{"router_score": "sigmoid", "vocab_size": 8192, "norm_eps": 1e-06, "tie_word_embeddings": "early", "beta1": 0.95, "dataset": "wikipedia_en"}
Below are experts of layer 5 (counted from 0) of a mixture-of-experts language model. Rows are named router (the router's row for the expert), up (a neuron's input weights, with its number) and show model dimensions 256-383. Each number is 128 + 24 x the weight over its row's rms, rounded and kept within 0 to 255. Numbers have three digits each.
After each expert's rows: a language model's description of what the expert responds to; "gets" lists some tokens that make up at least twice as much of what it gets as of all text. This comes from a sample of Wikipedia text that the model never trained on. Tokens count by the router's weight.

# expert 30
router:119137092161097148158133157156095172168139137127093130090157099140120094131142116109140126127121138161143126130104155139142120085124157143099121141139111149175124110149095135092157104082162161112111137133168175142107131128138125072138144139147146107164138140139176104149105114145113131112147146147152151131133085149157112148168170102145119131174116061173134087135174104130115107171169
up0:156147104126129151151102150124112128084145134113154154180141190140134104125117123149085065160132088114137140088134090086157116176114132166123066103124151120161132167108156131124169152126083153141157133153110170138057101139124129201156137119105111093136156121142116128093117139112107147120177143139120120160142086132108097155149152149080146156096111110114123121150099124112205079115116
up1:134151132109140119130116138141119152136143112152182142135145137104118123115148149106134143154152140119116120162118090193136175151133135128188110120119108156120112137083148131163129089124128130129108128141108127133129115165160104120177133150137118097129162118128116123134126130156110122120142132146115132136124088120143118120137133167130132100132129144151144101139096082125123155123165
up2:060140143112178157120154103139138148139155111153131107127105096147141117159077144102130121188116148152085118139140136156110121124147103146101117108165153106148140183091098087154126154117130161104119128139135174124185135105115083075132119143177184143170159116120105105134123143109138138115131121115184106114158112156137139115141106137115114137155124116109151095103114128078150101154150
up3:094109118145108111124172143120131112149131098147109169101164127097135102149075139115168110163135131133163168120092118139142117135136135127109115146177123125121123176097094145105143119104118147120165109149117125116143137104140128059129103133161177116131168153113139125129113152140114142149064137133131167144125142097137134100157151115109145152106097137133087135127144110091143158093171
up4:136129082124115119154093086129110124131101110164130133133129096101099112133144131137160116130143125112139185125126126124192148161148122096165127152087147137149117172116135103152132130118136160149119121106148089116094110144162106168130180134167132125133135133127080111127130121139083130133125129137126122122123135122122093098109169117145113128141147093174106090127151134098123112137137
up5:144141127125126149163118143143114096132109088103136109125132170156168149126093133140135097154148137149135134096124119090133088137142074153157134147101140116148130141128151126132155154118113118107119134137100156127144163142118145107174106144157128113113152098138100127102112149150105081091107167127151166187110074125148108112118094193153137117148142147160150138144159112134141131119113
up6:156105093115137129092117155123094166110144127138117165140131149133125133189148159139111059138123088149112128088111123154103168098103125119155133157116112123141135145110106141126103117126137113130127103091126147106101152094126102113115119140119124139112161100101119139092102167143130143109108116128151103109087108096142109150145118076154101132141098145158141152106072136121096156124116
up7:089139114110140140130124093135121144152155123127105144125153067153137174075115102145152153145148135139100069104146113142125153100128106161102134113114153141123121173132127122110119145087141154129110110147155199094083141125136120113143127089163146120165127116120117139120118160099135174136152139133127100125129123124157099107136115186081108170117095106136125126089123126143125158130144
up8:141132122090137100124148146123125146155150119118126083119081117154172130173140098119131111134086124152127177130115125149097154104150104157112102059134124170168140126098100113113139169091121133113146122138130142142142151123091122103165107147109104161145166147108116123092103149128141153105133142156175153159116112140141119152088144118152125117143175126155113096122111131133106084110150
up9:152172118142098124105104116127126110146131097123124094145127111113125153136139087119146154181148149145131093175137162179123122083126153125082119182138128124115161146160112115104063098114079128135136111108134127148081160142131165179127132134089114158080162114132131130135139169163137124117114139099154115181140116135127113160146129130109132191139096129133129162139109122132110124116135
up10:108131120121100078095104151116103129158130105136101126137101120136104117115120137139140138146100135105137097126097138138095145151100084114099115117147126081160141188113119091151148131139124174128143162210142155115158104119161149122128116108199142163129157107163133115106112150121127132142118125112155152114148117159103137095163121127139121160148143136154128112065147159162163087116119
It responds to: Dashes and numbers starting list items, commas in name lists, and plural or collective nouns like collection, research, films, works.
gets: "\n", "s", "-", "|", " \"", ";"

# expert 48
router:116107149114105123149147122096133100138112183148135128102116102142111120149149103147128129085134117114139135133145163168169157098105110155142116150127128120101125143087125120122081126054071149131129156155134141149146091102191113135093144120120125130146088121101146116152134127133146084122118085121114108134114092116195119116137097128110154107154119167143133148132146142150122103175115
up0:129131129156147143121092154087148112098134183118103132184124128173132128127143128136127133161115151110128123128098124150120161144111123191177141107119133125106136168156114143115110164137119097141160101106086104090130128145156114106156134151113144167108125079126157146153179158179087091136115178102098081146155114148102121132152101165166104108089103116142099149139130124105154129188156
up1:111109142119159113123138128135105125185117174139112081140087102117095165118095116128150117144137117115154107092164139124153121138115120165148109179129080112164137159120105141158155127066081133152113137167125141142127136104185143161151130128094160116162130148118110137139105139121171125120105112127138110124117140127074080131137114125126095098131068153157157071141180081129138117102116
up2:130091188117142110124132106120169112129159155114133117123086126120087124134107145101106112134129120100115114109097134138199141150114128180142153120155187134134113153141189126134072130092096129149145109136126082150149154147131136101104154104142080141107103134131175110144196120127090100141132142151156127144145107130106132110119123127116135127089109153094090114099166101151111121161131
up3:123136136100142113149140169141111144094096120134109103143110145169089103145108108133095151166126147121166155086112123153113137154154158141060126122116105152113149094070119124112174145130128145097102153141090174137156081140135103136106131081124124151148126129135139161141130148166128124122108158085125150105157111091149131124108121094118137115126122170105097109133129124130150146152111
up4:162175140145115147150102122117149135123180143153125126099140178119130132156184141069151095136070070115179102139118099134170114092135140131134117099135129107153094130140130098093125131135111093138122151124134148127127128101127154090153099144139135125136130133134168084115097113080131117156149093106119143137142169103150111130187121147094143070102135099130111143172116084126118147129107
up5:098158129127139134151122128106135139114149122116140138121099165141135142128088121123162124174124113091128092065163135141138119129147126142134119116150134147107116140103092076137103170087137125131110176164138133179151139106136136115123124155179162121145160170128118134134133108115128119114163155133144131122126130117117141105106145170164139107115130139116165169076144107106132111126080
up6:135097126118092118133102158103132132146132132099146126077137091123129132118137092190093120185124150123098092104113140129073123134138106106143124126111115177097147164124097106156168106116128141122139158140125118078134110147126117134129178140096074127092175102157119092166119101144149151132142126147127110097132126137135123144136135137145160175130110088151138124118147109122135150094154
up7:148123120168149147098101138132124062158123143156146121096164105059144148084123091123106127127108137112134102118135146135138119097127109105124095139187130153108137195118125132147133140096149131117133145139096124134151109158185139106148103161112108150133171083085136099136142069130133159161077124107158085135091139161172137120091143128108150126111137116129145154142104119120095114126159
up8:107161121155142118137132075121112146098097119127136114095118123078135167124177101137156140118123080120146139148142140120143135125120143107114137136174147133131135162116132169158154131118134107106098143139117157117098128097172143112167170131146152124127126120115131172149143142106129108121119127175098101152142102164106136146141084129103131088123132130104106129095140138154157099167136
up9:112118116151137123115120090119118107134108145108151147121114117130119124149090133122146126090158125173147102159128120131116162137158128157146123080174137092128102172128113155148129097112120121107112161144158152134171128100139182097139099116108146122028125129140104153123136128097118126142130160143108186130111138145138069135103084111114126109102129130146139113137153119162103151143129
up10:104106125132128092057137103117146136117142141135139138076128123145132171171104130144118150161127085115143101147086121181159167136062151144156126164106125152102155144111135114128100126098114147136122077167122141151144131189128143098110131149152145136075121151100134094126078152091154083147184134106152118124132128085106112130131123157154131133143126141138138173111166108125141096142112
It responds to: Equals signs and double line breaks around section headings (==See also==, ==Biography==), and words in biography leads.
gets: "=", "\n\n", " =", " U", "′", "″"

# expert 7
router:169100113147118086101109119148152101169101118110113130126082090132116117104123159108149116123100123091116117157118144106058100083106154153114144166135159136210126117131079136101116112170103152157130129136125119131136109167139116121128120101128129159135140141155116101129118110137093122087125163146103151153125119112122112111116150113109157121124153117138118140117149157108123125151098
up0:134143125157147136140091108122141141154139122127110126099095108082159137117133148123138170157157139123108090129119132126133100125138140112102159096160108094112107119127111114124124115120116158114107142090145147138088116138106125124124171133121111167124105122133133125154104103179118095142140136156079095144151142055140152161158118179136149146123130118126081114112131148099094143147124
up1:097151122181116108139124140180127126109138138098215143117102120127118123134151134134152147155084143142086153137093092111117123174051148119147148167127129126111139144128106151164091145134133136129133141134134131109114151142096166101137144127114147138157144104157157106171133114153137104153114105133110168132127113071160159137130135130160091130133100130125151118133104130107131182148114
up2:124129132163098153127128136114156155092118069162139121178104107136082139123100126070103153127112094089145097107124116163144089159134149166128087150162126132147129119139119126126116106149092126119109127127145118148106146111160126123128119114184162160126090136101123103139113110098125139162149117117087146167136104106120075168115123144132159106121103112120118149122141151142119079110122
up3:143099111119127147086103099153148132143129116159154093102126164141121103132111107167132091132126112064145125126104126102132121104118130101078107122111119139157144099099116097140122143157120156121126123125102121153144097171157116137095085138122120111131135124138146061169120162132160127157115199147139138162103155166148090190142141119111151152122138106121105139097190130135137153107189
up4:175103129136094092073153169116121115124096131163132156122168125102171102096061133117146123120174129114152085142133146130143130145128118120127107119140165150166121160124130154171121133126111142153152128096146119124119135138159135102139122094140142117149109184117138100135113142182123106090122166169102139132125137122108134130148103145102102152125152130133140108094125125155158156103155
up5:136138147100096088124107069081147104150123125139147153145106156128143128099135141108160128159144131192151109151142109135105111118044131191118132118146126124157136148116144128157103150100126132152141108171142157107116106098141124167094155130138151107141158123143082076151128142137104115126140158153101159133126111153117124085159058152139157121170135106138118128094115116157068152091113
up6:130129144138117107077148107121176182105092085159175147119128137120105110125131104127125157147104103084132154126104117135092162069139084155138099129100126112125115156101163088123135078139118155123084139163129116142135108150124130123118150137143109112121129149120159137156078151190107127150084123148161143149137105100145144123147119189129122135171156146128085125144087124147144161107162
up7:157112113142125122127123095135136135105130133175127167123129110150155128136135168121073087121109120099137139142161121104143198122104143122075128139142135089123158121132055136125095085098119114107133131117125159116156136096135116136071138139104149118116159118091145106161161119145134165124094131144151166139115115131133133125084170135121163161112127198130122095116137117185142130128150
up8:101156137143132128097131092155151141145129169138116144132132123146148162142153118109171125102086131147162083133084113128163118156106128159138146139144114136140149126094092106134141146155125154139115129111142112102139093100104077167131139094093146106123106116148144101117102110113119149142188172131128160158105108130164156121123096129065155104124135149141061137127133126139118154096114
up9:164161158116103132110050093145115147139101126158130125094117093134148091107129117136104086162137105140123142107186123139140142096091148120146140148082125118110113139151103101148085130123119170129125116108144102134143140140167161139116124110139139124096137149093073132138123127157138082099146110105101102141172092114110087105118129109142151121108147152145091143140106122165121125171107
up10:144095101135121147144120102138148127139089091150163131139086126143141115143129108108103130085138168129129119125103107119105138127086138159093119163125121170109138121120125158136110115126076124121081151151113146107102113121144126114112113090136138134167106132126143119111117127140126124124084145174096102146157065079142161125107125118133156081160136129131124133105110139144130179122176
It responds to: Male first names such as George, John, William, and pieces of personal surnames (Got-ti, Wynon-na), plus sentence-final periods in biographies.
gets: ".", "ti", "i", "on", " not", " John"

# expert 41
router:105138160159148141156144147089144142123087146169159142087139154132121116130108168122124105162111176149158101076163153119139124137146109110118147180120142114102134127136137168106099129139134110166185151163141138119138096131127107118143136115110126079099121125139108169091149099122089129084128133112141138132094107154092115133119145123146131128109089133110116117162105111119124136151160
up0:117165130123132141162154127111154147093155148137146153163124112131122125090146159116157094159133110183151130162132145120115169111091127136102143103130099121133119133167107114121129146130160074131100144181132164137153172131124168197092113133143112139083140164112121120104145109144124108139134171122093119131151109094157157107093159142131102140124126095087133127081130107131125171126100
up1:139107144119144126089102174142154093103125177154068139140188132118154123144147119137118167129135139132195106133079117166137157097145075081082103113143134114129106100118103103169104147133188112123132098112118138140147134132148103110126139123135154091132155099138145100136143155114125168135109136116124106096101108091137125132092151092098118088108145142125124100157162166145184122128098
up2:124126132056130113116153223117125167152136089165069151091132066144188096125103123120168110122135106137099101146157167125175136149145087118129109119178151124127123098106101148112129108136166109132121129149122116113138158152152121146193094111133112128138095122104087109145135099130126156119106125143128106182176119132163106128100146167073100116163142158111139129110152133128155108141136
up3:120102162127128108132127112144150128085125137139164122177135155129141129118145116128152096092092139163150117138094137135148135125156151097161105155173157132166137117103111138128089127154169162131116115116115146144098111140097134154131095080150088129153122135120162138139099130119084150136070115147123094134109155166154098152162141117153126114113177123085128146125112109140121134139095
up4:141092126148080127112123077137154110103141143134133103107119110110099087128105145136106109103099119084147135103106105129122149135145051094151143099149170123144137126172143132156139115153085103194151147137154119103097089156114128127168162112121121112147118118156126127126090131163129119100098156134137102162140147096141099155126115146149132094130116123177113137130100112157154170145143
up5:136131124155111161121164121140117077101171092171148134107160138084130142161141132135126132164103111142125102142112141125128170124140093144128101156140167087183096119099130136091132109171113142119120079172101101152145122141094081112125123160120125165133140132104164146151168120102095156113131159142155134119115101139138109124131172133131090121142131136109135119120161111114128112144105
up6:114094109186125150157133116158153160131155125144110142141118127140153123111154170147133169106136138122172149152151131142147143106148105148142148144155146163120093145067131099158150097098149164137164138142103110129128098083127137158146121101123153143172089133110131136103149102163102115067153135111127128151104137124170089125107146133098134061117130145115091098125128070145154156113095
up7:127125083143099130166092115148122173128113145104114160117153104142131115102131139089162153124133154156098109156144109135107179116072146134098115153149111108181133169099132150114108168145087122117099125129101145129129110150104147100158119123131115174116139115115093144115125150150101102135138118143134154148122133156118105153119144131134099149127137174083110101116093107121106092125145
up8:133131139136137130111137153126126165105108137144128107104152103102095111106101094155094160130146092122112131150150126133130099108140110117108169142138160117153135123095125113127107138084117074118120114170114131166099150162199133133119144149167125123174145126127155155111142091142138113095131130096133105119103150085140118123125101148117096166149145095170083114117166110143100128126141
up9:105086129136141119094130099170134154212130109174098145158118105149131139139124112144105134165141163134106137140106181151176150136105145129164165169113112100129142134125120143109124130136114155133153168131067094102122136184149146077130113134087135135164120169121139130138127126123106113097132122115142163145121104102133136133130121107168123158112182145147163115124134094117089119124128
up10:113141099151119103114148127135136141139141125131150133128166121095098116146166113133143163139149104136149112084112121101174128145098130119129136169131146098129145157115103115132144156132140088099143125154133166128095138125127146118169090135139121136152119134102134124131114130141095145147114127094196130132143048075173078089111133109119127094079127144097114134148109099125109170096095
It responds to: Pieces of German names and words like berg, mann, von, plus narrative verbs had, ended, followed and commas after clauses.
gets: ",", " and", " was", ".", " had", ")"

# expert 26
router:149142092107141164159129123096141118127124142124110138116118128112108101123112140115187110107136100146098100159134127119127125120141153130108146178159195134127182125083116106108161153125148138110094134107139147170131141111141142136152196117116153127152123150117138143104153106105117144136124126093127121105112114142122150152129123115149111115128148123118152134110114124127117171167121
up0:163158084151109124079111093137165112117124120134144146104110116137095106099146119111138155117117115117136144124120125077121163147130133149105160114123142080129158146106131152112073116087150133171136112068163102149163140127223164123137120142137097115140132106138122089124126126123137101130188119131102114135144130120155119122159131170142138163134123117128130082094159126143147150147090
up1:140134132096160169139147112115134124121150097114157139096108122147128109122116101114134083100117121109130145073111129132105133127120157156140129132151156132106130118095129108118160108169156089143129087109141149106130156117128137109157151106127139102159117128139122119091109166129141155173146094121100140096126137120157109142145135107114159108161115166150140170134097127138149102109119
up2:174149125099131143156125163075180132189198170110098141143128147126145122119114128170104106121111091118113103134124110109115109133109143072128129129136184109088126127089112125115119137119119126126160152147157130130168111151113146149142127156107175164134144168128111135174133097094106167147126142128095078143150091098142093147127135148164111189139120108145108122141133108085119102155124
up3:137137127116158145106149142132101114095108101130142156149086174137116119114136140110152123109134104134125124120169097105123151113082164160122149104117145156122147153165140171133156087136122162089140120108125123123132128142149170072140144109116075111146189138146115123172153122141102127142080138153113126125162129153122115163147153093154131205140154121139090114117113162115141168109097
up4:186143164093147158133104120126132148138141121162135115154124073113140130137139111097144111140160088147121101097105180110170145117124126159106171152143185197124137135133137135097144126121138135112130152118137150145136163127145152150128151154168108107158109134127118144104122119156135094132125124133086094117098127130165157110084138103106124150174130109131137165145178157151073087120154
up5:130150113133147129112146105138108152125121117133122113139088154117123148107136105086145182104104116159114150108126134141100127142168153096139095113107154158101103158167066146146185142120138134158154122152117150144123169128154169187165122140163121136154137126101159085142124139154123130146169145184094163137145147179138152155094118141156148133099127117148079130121134133105165116120110
up6:157112148078136087149131114152081147134148083124128154141160131163159120114122147118149134131161129167092161130153145143139134140134131133125148187088131147110128117110112094091109139108102106140125144128142168134115123147124135131146148103109121111117141137118127114128147112137120116110125091101177102144124065123121112112128155135131156179118148104129116124065136102181088163162106
up7:163146114108136153117098131104144128138163126092103154110101107122109174101137131140137153122121107114100105102143103147151130125095132144120144150159183113131111147116118116109091156130111154124099155129152125128142133143132170138144082088152129122177136114093115157109162081118095151120142141117141120146104127146137104145146133132147113148105125155119180124144137095089131114157159
up8:123139150124117119115112141109102139139132111107126078163106123080124118165130108118111115130138122119143126129099157140161146107097074107120121162149125113109145110137113130143103137132099117116078152123129103136092157119133142089146131155141125103102127154139164125138118076129144135112082128095134040137127144153124116120115145174093131123159106139111108097137110103111152108142112
up9:151138128121129116160122174134130120107123157165108158141134122134170127112132122117157125105122100123109118147118120119114134114177136146136103159160126134100144110141135105144117134141109122086151142112117148157128103163134107158094121121108120106093136146093155161115141092133134103171126153153095100105103120110143148141107126138139132128134116116135136131094186130163091079119141
up10:171150127110117106120129105136121117125141137117092130110110141119121130124155147127122131124128167123146132143123143142159125108137144147109150155171107096142118137102115149109146142116112140150117175094097128170146108118174152168172129117117081115113111150116134140102116130109149139136111140108135122110096101154137125114088129118155070107107129147096135141169132130128128169159171
It responds to: Modifier words like not, only, first, last, best, top, without, far, and the un- prefix, plus some commas and of.
gets: ",", " first", " not", " to", " I", " only"

# expert 42
router:155172101130134166115127092095129134107107160147140158102104138134118132169149136119125154160148140122117134101151134134138175118178097155126092114142096150162146121124148157118170129148167110118113103125159150157137101099118121127137105110118144152139114092128114149102122133081089129199161178110149150110171065133116180131107135120156108107143120106166088126162154079136133112129098
up0:155115133155135185135153149120135130124127121158120148158126145153172142085123128137145088109173123133150105147138146107105112133119071122102106158111131125171137094091105175143148115108136111158105170142123140195115158133153102142115121128150114111107129122096120104110122123117126138108093126123159156114129141141150132097123156138131157140142107135179144165122140111134116135155087
up1:098132057140140164126112100105114132074123077124076140150154144098126092135121097140144110137141163111145117076134190127138139145127139144111120116102123160131169123099124106126110112094112176141159140161102145122159142134105115123142135085176109138128108140114185118133091115144156149114162126179133137115172104145088134164131122127139156115161086153175098120145139179136157094123146
up2:126142086135152087149110087127136158090123101203098122140141089126110124162100163108155130106159147096141164095129126144175142149133116138150132135145151173109143153066126145113141133141111172098111129144167124129117107094151142098158071158088115169122100118120141106118142159168124155143125138179114138100145116123150107095097148151125174145128125179116090148156108130090156118125105
up3:126123094146115122100158105133095137138122144154126092100071107120141130089128133152124095098135102113116160134093114134129136154120122170135152126145090135144096097148130147136117129151139139082097161142104138138134083083104138130106097083111101172130151107104115122115107176120101139161089149125114085138145095110125151099140133165130124128157146093155111118138179097116180148155132
up4:113094115129157137126117102135154129123141121144123142118136119124137155144105055096083122139141130149092130152127134122143083112151129127122142100125156152128097136092195165157147110194159106093131127130105121155113118131124126110152107130132159157151144094101074151097086144120140120138129115101116116115180144114138155129160149144172145141168137124148121132127141119130140084141114
up5:139118098141145158151094167123115120103126091140126128137123149102132118063162148178146126122160122116154114140142093130109120142157136129111140084139129120100150115097151185125122125145156132137155153144150166121156110099115144123169125125117141125153113133145107125077150166153088132192125136151115108150134150128154114178071123144131100144162170147098121120134142117165138108147152
up6:099130108129123155123093096142128141115142078131100158144123092152147129137140126122124124137096145152085091087131154122105099127145095133134119121129141121107169129085142117123123131128095141162141129167150163126102151140126098120152136121120154099162099120146131143129120115133107117163109163154119128130136126129112180120152096090145117137155131136109133110145112172142113099161116
up7:131135119153095119109164103111125114115117108128151117101095155114123081134126157141115139139159123110084141113134062143159163157164095137121112150106163108084112123124102164145124131094116087090072142102151117139119123117164176095156110128104162086143127124115139096109097144155118118167098133147164141132123117092141130146142125131143141141162161099143081172114110103112146120092140
up8:135177098110135083118150119125183142119123130107126121114150143111157111136156101109150180130128157131077115112116137107113114170166109163075091112127104162128161148110132165135137132107141110123129137146135082140156110152129139172139113105140153123150149160166121095146114127179118119131116150132118111139094145167124130202161170148140128097143147115149117148167164164151150131129161
up9:139119114131150140154102157157123117135132131179113105130079139090105132158138132170162102108115149152128132080156118151104135147144107145114142137120086174148153149156107153141121114118141128089158161098143154118132151112129145144156136106067114111140144114133121114098137129133097141120116140137113184151129129144122121136133132151151126120143163136125091110130111097132148132121108
up10:157145108145137104095123128159138175133120152154089133093120120147142127168140115140134139134113123143117124138128114126112188128129110148141122127121112084134141148105125126137081087117133146105156118165143138120126129136118160177146159119134124114157119140136128125151166161160057073156118130087116133105153152146156119137131147162157115101122152135120190087147128105123117118118144
It responds to: Commas after introductory phrases, the after prepositions, and middle pieces of place and surnames like Clack(mann)an, Forfars(hi)re.
gets: ",", " the", "p", "\"", " with", "f"

# expert 19
router:161189108135145107134158130142157164158158134110116120155138149111134131120119111131132110094128113145130080140125106099155108142138174116160175146140117129157145096132093093095120113130128170131129139081095113094097130111109137134128095122119110106148121110143123093105165165081104119144116083089125176104096087144130179110130158152130137157146126148152151156171153155124104123119127
up0:123089070106153156174132131138091184121091121090141129138124154126124126168089163118128142102156121163147145094111146125117103113153140116101159107132112150119115148133088122120136129144124128137114147126100109137096168134147121147132154060158132178114084121136133111083151107105117116156118172153145165102121112119145140099133098145149137110141117153120199156144087137113096146132091
up1:150134131115130138134105170160135131118097105131114160122122161129188138127156158169101076123127121101116139118083103146118104176121114126119087074142147153138132140096138114145122109155202169147156133160126116104078130124108117132106106133186136111101163120175116103164111162139163127145131133154155118094125098149113160140141147113140132143101147127147158154122120147093147142107126
up2:152140139118169085118174127141142117155094121144137144132081086127097120130152142167140127113128096172117140132127117128127099123127130099102154109102107140131163159154088126127161104148122154100164153149151137114115107124173104119109094060142179137120134125100127130103114114164123176123106101129116134090100141140146139104162081122092115113144109135107114199128138124140107078127106
up3:147116155104137140130133143143089135153173151147156124124165110158153124099180162081097172164138061159132129193134109151115092119136149119095124118082183123133167175157108106111122094158163079161146108092140134156138136084112130128145132099131108118154113143122101062109118147134159155120092168105109168113128113136151127124091169160115103118112086140140161191173128117139157122096141
up4:195100110101163132092147173132133132092057131121122135159117119146106116135154107152146152127148124129112177149087129114175136159128151129110102107112127164179112122102066149093055137125074124082135114095128149125075119128102074148119107102177143100095163104132140135132162119091156217158102132118103135149124154148105138126133153175091123100143156150103131137123172166135109114098103
up5:119097110134132118087140185110108120146126119137131132152113113135074152138112102145116099170125089145139127092093141127089127091119147090158150157121096129106126126110114138144139157146147131122120114181179135123120094097151161136153088114135154132142157099131133129116104101147143161131102149115162146147104106156147158128121135100127123165157122117081111120127140135152105140121098
up6:102144067128111143114118143123137130179102161145137143129066172112146138117140125130128114090159101143159127099155111096138167109108088169111149108166108118130144164124129104106163109133143115174120119121107091159080111127174105134149098150136122110144125139100137128080138159128088151147124105109133143129103093148128143123146110169137158114120165117123133159140121161152157093117159
up7:142146136135123180116116127096172162071125124130116121129128106080127107137091151112159092118123129097123086114131140133140135150148114112098122125139125107146132149132135138161148110134153169148151125112136153165184134133154137114126068104158167104120121153145106131122125126137131123125117118155106109112087120115135101144115151190133146125117111115115122113140102194145095139093104
up8:133143105132136101117094099144158157117088093150093106139123133134111156138123152153126097128101188086131165142122151146149145104124154094074145095140144162116101168107102102105133117146149152107139149105118108139111099138117126131115143158148148115152162158120173143155139177214130119150114126115112116129131096120124129111100157091117135157141102139110101107156108124083104136144130
up9:132130142138157128115108134161147142145137109105119135104099155103133117114118107120147086144138176154160152142090116125105171110103128082110169112104103146137166153130105135062141167148097124131139116118162142116085108095140125130148094146178115125104130103112151132119116136135184140124137117123133140114106128119108119134106103168131086152124132113088159157149131157078116082137114
up10:144151116107137093091141147144101125078111086145102083132177095143115095113140169119105126126143104146128075127135143102133106163104136132167160100160145134148131104126145117122145131131112139148110137109108147154115147123116118116165134141120141152129103136120127114117112145156109127091132126096110100139142150104130164062136177159116117084146150121130149113166144087124136125150128
It responds to: Opening parentheses, square brackets and quote marks after a name or number, as in Naryn (dish) and score tables; also common-noun word starts.
gets: " (", " \"", "\"", "(", "re", "{"

# expert 22
router:135128127138097138149161103119135158162157142116130131141110153143103112124130119168166136076096138156154138158115131093112131098151082146129131177136128075108136122110108148119120119150119135129094134158157131115129116079104102083090149122103123120136127115143114138153131126090056100136097124142121154103144105143121138117079057125106098136121124161126098168159166190147130086128159
up0:122131115152137117139169104167130125136123149120127139074127112095125109146138150133109074132174158105171142133143171122155134118122155124124146140079142161154137149136121152136168183147119109090151119145107140144090139124109121116132137133143131146164155142158110104117100139160108164126062135057133133134129087114128178065126147121102118092128134107140134160087127099136115102122147
up1:117101092144093157164133118127111109133112091160110117143123121118143162112133151109149113166115134114178120142130098111117114132114141129158160138145107108158141123125113156119120100127121122131098139118148122162150111105092144102054104113095175137150173146136140119148105113132105163104135116100146099119129119124122121122123096129156138153093166111116148095134125138118126113145092
up2:143109182106129106112111107083137109099135118159128152119140137157109114155142164155111078157169123120085133176139127088144157079106117144141118117132140105089169169102091141096199154123090110092133090128100116133145103110125106094142140051088142143141150151143158135150115089112124147168146111130123110096169105154151112142088083096155118134160121123118087152162144128143154167093143
up3:109112155104146137099129173170087108130129100123143102128105192120111131141136147134135134116136137152124147105099126140154131116096117132114109142125126123132136153138121133151127140163134117109148096150176165137132103098131139147150119111138141113138119160135121127134146156131125109151129141149105140151081120126099109135106135142044101105122105148072105128166150140105124129126107
up4:135097114152120143166143121134070141141126139106105115125096143139156102109172134167101153103117087123115155112132120137152152137097129111097115171098138148120107095098083205126145098135107101197081159159139143140100143100102118141159136098155095102142140127138127112138156095116140125073074084084092140118168117143139103168113065160141097144114106180120117132134144124153133124074115
up5:115129135136130132151157115132080128160164154119097168162137169118167125128099108080100096140145093155155130087117140127132153137118175130103105119129139110137125132105156148090132128116142130120090146158077138155150084156115109135119147100141129129129148112137146129114122130135146114113139101158111104138145076121124092154146156125143080156064089149139114143132145155053155118182136
up6:089139104164103137152111102156086114115146125137127112105084139115114103115085120159124129131121145172123146140131114168125154160150125141188106098130109127145148155126133088118133092098152130113134132118138198116126150176047131120144177071114163149167140138133103123137100110146117177166098120139164124134146143143119133126122135124167156094117135130116121132110141180131079091098146
up7:117141094124151124130141108129138164153111133096131114138135101154111170083131113117159120138124142160118128113129125146121140138094120131087173163117112147123176168110131133133165125139139155118133093167158123080105103138156096090174148117107104164127157127112156151148143115088079100123103114106156123163154096142141128143125094134141068145115122177121123127125161139133144121127131
up8:111073119128133120135131133108098118128129143142111118148101134162131100144131109150153156159073121118136081113107119144112110157112122155102157145137088129156089148099156126106120142126169137166135110170124107153137105100134124102138122139133136123106107120122117140106152113077117089118120147134144119133093202120093143122123154185109147151104120120109162110154128104114139123125133
up9:177118112158127107125118120112130143108154145152138147122093131142137112136127128141109169126106135167121099156123099111082152133134115157151142139150168110105125167128142094105126119121183103148125114117194160165147136129127135133160166139121115128153128136109153137118202103095088116139169136137130145133131115124125123091113121139125133132120146153136088121131144164102145111120110
up10:156149159109161152139155112179140143123154131152164103129169165106165133132111091117134146152115105113114137176144107148146185133089106117043116149104109149125124130157069115123133119083136127134141159153122169113131084089151087098111153124180104122178145132119157075126146157133125107173125123136088077095141098146144123122128107124130117123126136132116100185152117096125147130122143
It responds to: Hyphens, en dashes in tennis scores, minus signs in climate tables, heading equals signs and line breaks, plus prefixes like dis, re.
gets: "-", "\n", "–", "\n\n", " he", " He"